From a checkpoint of a small mixture-of-experts model trained on Wikipedia.
Size: 8 layers, width 192, vocabulary 4498, 45.4M parameters.
Experts: 64 experts in each of 8 layers, 1 pick a token, a sigmoid router.
Training: a variant of Muon for the experts, 9667 steps.
Below are experts of layer 5 (counted from 0) of a mixture-of-experts language model. Rows are named gate (a neuron's input weights, with its number), up (a neuron's input weights, with its number), down (a neuron's output weights, with its number) and show model dimensions 0-63. Each number is 500 + 50 x the weight over its row's rms, rounded and kept within 0 to 999. Numbers have three digits each.
Before each expert's rows: "gets" lists some tokens that make up at least twice as much of what it gets as of all text; "comes after" lists some tokens at least twice as common just before its tokens as in all text. This comes from a sample of Wikipedia text that the model never trained on. Tokens count by the router's weight.

# expert 2
gets: "m", "am", "in", "ron", "an", "at"
comes after: " Ch", " ch", "ch", "th", " cl", " ph"
gate0:449528488517438531485533585479475502476489569512580466578480513542576457448613532533442496521530543480394518495529449455527529564579512457503516410551494445463562512467456523455457421502451545
up0:532476480469553590476499502549480489537526502489514462475554544373467493573523547457516501538504554508476507425464436479525577414514501508486435396560535567420573540512451477482514477452475414
down0:516491517545530487543437469625464522501516420486490552454568578530599476506520537469390465396534464409503528471445541430433491453469548475573446510468499546468443472507493623453461463474548560
gate1:402541454478461494472552473446464538488457570503541423505482527528466461516486525464546445451464456435527526568506503504460540559532451419497527454492480426449484432484447550423490432537474531
up1:482492547496498461459512402469460432501565545504453523491428532568521488559439549536527453497542539557471521590548521463492472530401580448457532493501452481468589424441518549498459577449585441
down1:515509484491606539559483510509471483567477410549512437502531518433472525537651499577516529552480553439420502606521528459448483444548479496532542467467507496446421479510479512460544511521502513
gate2:643515490489491463478430503559458463467487505544589486532541527584459422632525497435505427447501536415485523480459494528454504473562482554552469506553549518503485496554417566484539533591439404
up2:511446555359479454525461527498480543507476488496541503479539484558512496560577485483562407506509545614472499413463514421497445451570503499517616468549653439570451531448514536506457435474429467
down2:631508506571493535423535540460552535525453586534603472568586576456523620480534449579514490517478465487483478518463506501534439547458456445454469449367479424470486442511515426575455538527561587

# expert 61
gets: "0", "00", "5", "1", "2", "3"
comes after: " ", ".", "00", "10", " $", ","
gate0:557529476455447448494383453550434588455539493496424469518576561490542485467510535530545552467532460506497483490418493492542530505563541434549550454548489481547570471573541498517503508436419427
up0:594493499452462459469445464476508514505427525518465512458480496525481547508529487454459549487576472537511557448420558543531552502483518513508568485530553517408493524542532542522601606500453465
down0:518512518480503464424601485433507396563430498528507516463537494475452543474487596481464419530567510537401567573529475463430486471452586603461514478402530439420436497474469469461483451516467516
gate1:519514505530489473448563475521525479541522476483474522568472540546447506569395469476435563362522561448526469633554470479475476554508571529511535460503496485572561541466497513433501520529466451
up1:492495496513557526590474596489514520480472519539434529529479608489481540537507552617557543474523536491457382496586403412550387435536544542613468465485403410462484453533490478557507478555447452
down1:517479470490474490635439469415543462478464472488492526563560468500520463543538439447517468532481571429485536465574506541541513548528467511519457447552433474403499396546399549395572487487570416
gate2:475554463537468532528501483581512549470543530509620473548572412493493508434445506470529512435472563478423574449505538478513560403449457540555495612443450585445379513489515544575458462540493538
up2:455464482588623535488531511441536539430428575502622577521560501431534536486485525552522634459539496516487484442511487550452447533475465464579502482422514476486498551561451501456569404452543434
down2:494554522468536510532421446488456574495506506440506446497464446507456537525461541517499550529501530463520454452490478479479480448505478479519490512534588551481508523537483530506480567494539498

# expert 27
gets: ",", " he", " He", " by", " after", " with"
comes after: ",", ".", " due", " where", " However", " years"
gate0:523461544457496526494423438533435500453478434506514609550464414436476586565472557483513432464473489497419492549478442549502506514562370523485464546501527512483518456512561494429519576495482550
up0:433486467538476557584453509528417512544573440490578508507474566573403516588606424528393428447579478440443502516469532542478461448447482520497535525502466580439492527503512518493470527528518516
down0:563532545504465576423517593515497562406397528512543523580562457569471555447482441520457502434420516454541481435501521566454543516527516462534541494432443568516507509488544423437587526389555503
gate1:489528369570556530476512446471511491497520555416466514424425429495449469579532571566586436420496478522454489527590443476568459465648470540447512470524582502509471520441521611539498559537586480
up1:490545454340532605549540523491392455537556520495473500459482599504496495562471476477481464576507478528479536443500525527560543536487510637478538505575516544471528491486375499444463497496537484
down1:577441545430520501538540554583499495570501480395551478482467512529525482502477499506583458479465478520539537424507470545408431489444538538467556481533466532495576641543545503520485560516513457
gate2:577469509443500551596437495510513505475482537605514493509469549525455409537533518438435550515531541552509501573447448434461463426553539516452488548466538491485447493484514636486524542549569478
up2:573540453494489516541514464536553437565386535499526470502453523555468429518542384522495487552460476455409578516452517503446532540501477525491557534539580490561500529442451535514603573356537516
down2:443485483532501503536516456569466569573480479459528628443474512468487497464483506532477554494508480501449493498553477506574522460524619454610547495584484395533554591530516467437392465463511446

# expert 42
gets: "ens", "S", "iss", "ult", "ers", "os"
comes after: " N", "N", " Que", " S", " Miss", "itiz"
gate0:477503516495513453415449596491531475527476437525533527470448564532529459443539548538411512488462441470460477531594434504430467482503604517420541578482495584484450506447523485552533465451453416
up0:513535390477502511519515535652488447472468460563520514519573580443474422529459386442510531547411521598519605451451515505432522453486505446499489464531581550497543548517562472460518437458529447
down0:551382543557447459437474435452520602446483499494543511546500453599522470482614610452498450469535504570517525477492495479451503486470506561483516551494480461406507519496506537573432498507488613
gate1:524451523469558478565491469475563473641542396539457553495451592510545556531484440511448568529524480578489484593533465480477521445469493462484559454500463479584506557456550528422518450525497489
up1:594463571516521470522459526467560439554421418500535461439390482485538552549497441513475445502518498527519456520431478541520441480453537567451416486413492587557514496482598416446542503530538483
down1:456485461488408567448563449432537504456522571573524474487498461481435521518553436484521522458495491551518506516492452627480525473471442500507433474550394481499539509487469521519505592454562483
gate2:522343495492534515525572484520613396503497428481499397535392459473495655592468461560448440433457467529552465492493543483409541459518499507486484556510472509471536511455531561499473502503477450
up2:594438533535490528509427521577501502460516435527396530564547500459452522476455492529492485525536457500502492587443484492472472516521459507521542512521527537582493516593578591471425548597429447
down2:526432499603463528482540529495505487543571517564457482493537540487511560532480544515469495503526542538551538448497568449470462477421467561578370486540405471479533417480538526382520430552468567

# expert 11
gets: " ret", "ir", "ac", "erm", "ik", "as"
comes after: " V", " v", "V", "v", " inv", " K"
gate0:530455474599545533500470534488423536524643566543478520517522506544432442419341491547526500490557464563479563510497573500638431478517451431530492487544440594598400407489436436457495463563474465
up0:569484582519577498459436548492398553396467548448365384486491529513440503419406467462494500495462466408407473507434528535526467461497506461523532536524502510525545445503490488451497505474516561
down0:532464466524483559423521495410508518562613525454417512530546505512573469531519446555495473506483631526538590534508600518407477509499495417553551455461426580514497464499546505466542482513517498
gate1:572550488405537503517436441457500474478445470493507594546546522449465524516475546512520544501439483403535502550530487519473580469507439583523502535533497510483582465541464490502415376531526451
up1:531437484464532584457385475529390466567442531513525467563478482463499513521506430496545552489446443526515478547517551468517508482439443572497529471507523527497481515465511555449415512502535487
down1:474513513478517458463470569566520556532425506460605535484580492533449452531464431526493383461478454428577455447490509499498495399458441568466479508453510588488412589563510543516473482578578563
gate2:549568538515484533478472507528533585461519460463528517482427469505505546446419432437487479517471501519487458541536481539497546525558541460427537494595451577439580415472562406417504493310571485
up2:617572511438461545529511515463467499457469484590495594471429480548529528486544507549431453428508441521460496547513443507457506422493571532413440428520514479466441507483571526428477549504557405
down2:532493489519482465446529495586530559463654437448599517522515542501463508518567528456540467472514562499485438511501560478394574426529493482516513560476501491509495554520426414602434469558501502

# expert 59
gets: " |", " N", " n", ";", ",", "N"
comes after: "0", "1", "2", "3", "4", "5"
gate0:446491420536486459479483485499444558504534483550490552503503465405529577596533505574514542477542531469546477530474535475560561585411409524498568540455555489467420444457514439476499527444420485
up0:439557503513480513444484488469534536522461451511542503498416542470528537478445458478528533493532432529549459536462566482592556537507593474553555501535537506496535512439469458420550541543507455
down0:483526470507534442561423487569499443465511463529542511470561435456496560484521568509487549511575443417481505515468586414495615526523424562528584508547512503509479606402565546593618470495486475
gate1:507484482488450516425446503546355542530538487525525483463588428525524528503518379461485518428424453423416460449484437484512565437447522577532583585523540516503542465534509534515494514561453436
up1:520464494494614536522501533545358436521471503533459518531476474514501462477477509472522592521499542507511485529571420600471495544370556522579509446487514500454437464573545548479508489502558532
down1:531436472510520425402496505487444402478519462490606492551486590523520548503413490546503463452555450514532520428531521422447489541481480425478488433525362466469573488531577523508469527522534529
gate2:504523489571503542514453499481470477523390494486588518490414501407430478541519487534575509626523496476537498556576531554452571525462437481580436495579495590516523481598540560586502447494479510
up2:519566527516425510481488482558589501380523442378598480523500544533519514571456500629540498489528499450433475581514458591541523563511553443424453547434438467581479455554594413602520524536562544
down2:560527454583508563468543461508575565431412504447527501457618538479508517474484470509478457417496485477467508485562540480313535557508589554507527377496543410437551516481576485508505549440484449

# expert 53
gets: "3", "1", "10", "20", "6", "4"
comes after: " ", " (", " −", " #", " [", " +"
gate0:463573568529523525486462568414569463439537528516509519380462489457478447495465588411574544441457546525573451525405485481538523576517499471459571459506520581469482534487505582447468529591368500
up0:520454503559536460511565500484568432518535473462470425468453464540471504537527551508503455453558589491504563400460531517482503507572535535495544515445460528458334489544567523475483557505504411
down0:512539528530525515485605463490493492589457519444554486535585477500460496488554500451480480491483445493437551437520517494402500516535416507483501548521368437534658480543555506486493502405489532
gate1:494521524526504582504459571526572448449395460558528487461413525546530561416471476476435546520539505409467423478516415501417463535377547481485483504492423447584513554441446605437486510568571532
up1:518567544495590414497567489520589625552488548565469486495472544446466619489519428459484441481481456545514432536492474460511531433516418515573497547433562453531500574489495470512550443413561452
down1:539505490492519476495497498493505448496387523556448510569498424458461592543563535476533441482589529559566529490484442502500553445579557477586425555449412497501444553449480496548545391486446570
gate2:448550520526416473412438454479493606464462495504463523530530387483583583540520523467474505430494451485482384555427447491541530512482435567409583471454582588475647515494475486430440488543473443
up2:567473454493516655544459481499486547519501480519473496519521484485498619498421448427411545465506532354482528512586487460578608438495479478514485410502473577466420574495504538537495547522502503
down2:514499446507536449523529488466477556585546562468483506474556431421467553481438466534476555496595559485541521506545520578444479494585484510501454431539529462521496542459503476633515497547539470

# expert 13
gets: " and", " or", " but", " such", " well", " long"
comes after: ",", " as", "s", ")", "),", "\""
gate0:469609533456605405502495515524484482467540449468467451508528555618425508554432492475427497521514462493578525550461505489476633507541519435445548347503515520527467515540469450555527518427493475
up0:478464520405611472530518473553415526571490540505514528436464550481457533482516473481562598530508482598433424510536420541407556476532524551471571562512575471509464524408469440440470540552494483
down0:569501451478507463512492444438564465505327492535498471466420449473398532510503519484461527487472568496511531517491497473439524510559389495414483574558594508523484473526517618475500516468477522
gate1:420571496613457511561463403564438499456591544562485454496512490499469480475428544489539505461517499557418459556499480486434485453509572541508465478570551504506545482515534470395463548504481468
up1:460398521529493339502457474465451464458526504587545529449589478559380485409522497478488577515491543611438486544449414567509551466566493493505449493472502539392474507586547540444490456473404480
down1:471531536487552546518499548509527527523478435567548476532608494563484614486516482469621583529515439516492532437528497460485497521450435450490508585493396488456540478466467509393506481493515426
gate2:558550443531422439630441484456515522477508373493495454504455475549505468445496574557517570490531553454490511503402512472525528483457461568499472500521543592488455510501459488410469522492506425
up2:470557453463476413598459523451600444498460457492421497545481472483509392543495569466576576447518452469484533536490481605530586419460489566398506391496433565506450506576529463418450560486474504
down2:462493487533518511494497524540605527504393496483442485459553558473499451508520468475540452491567514573552571532611499435454529435424380538415476457431606467482541547484492519514491369427473513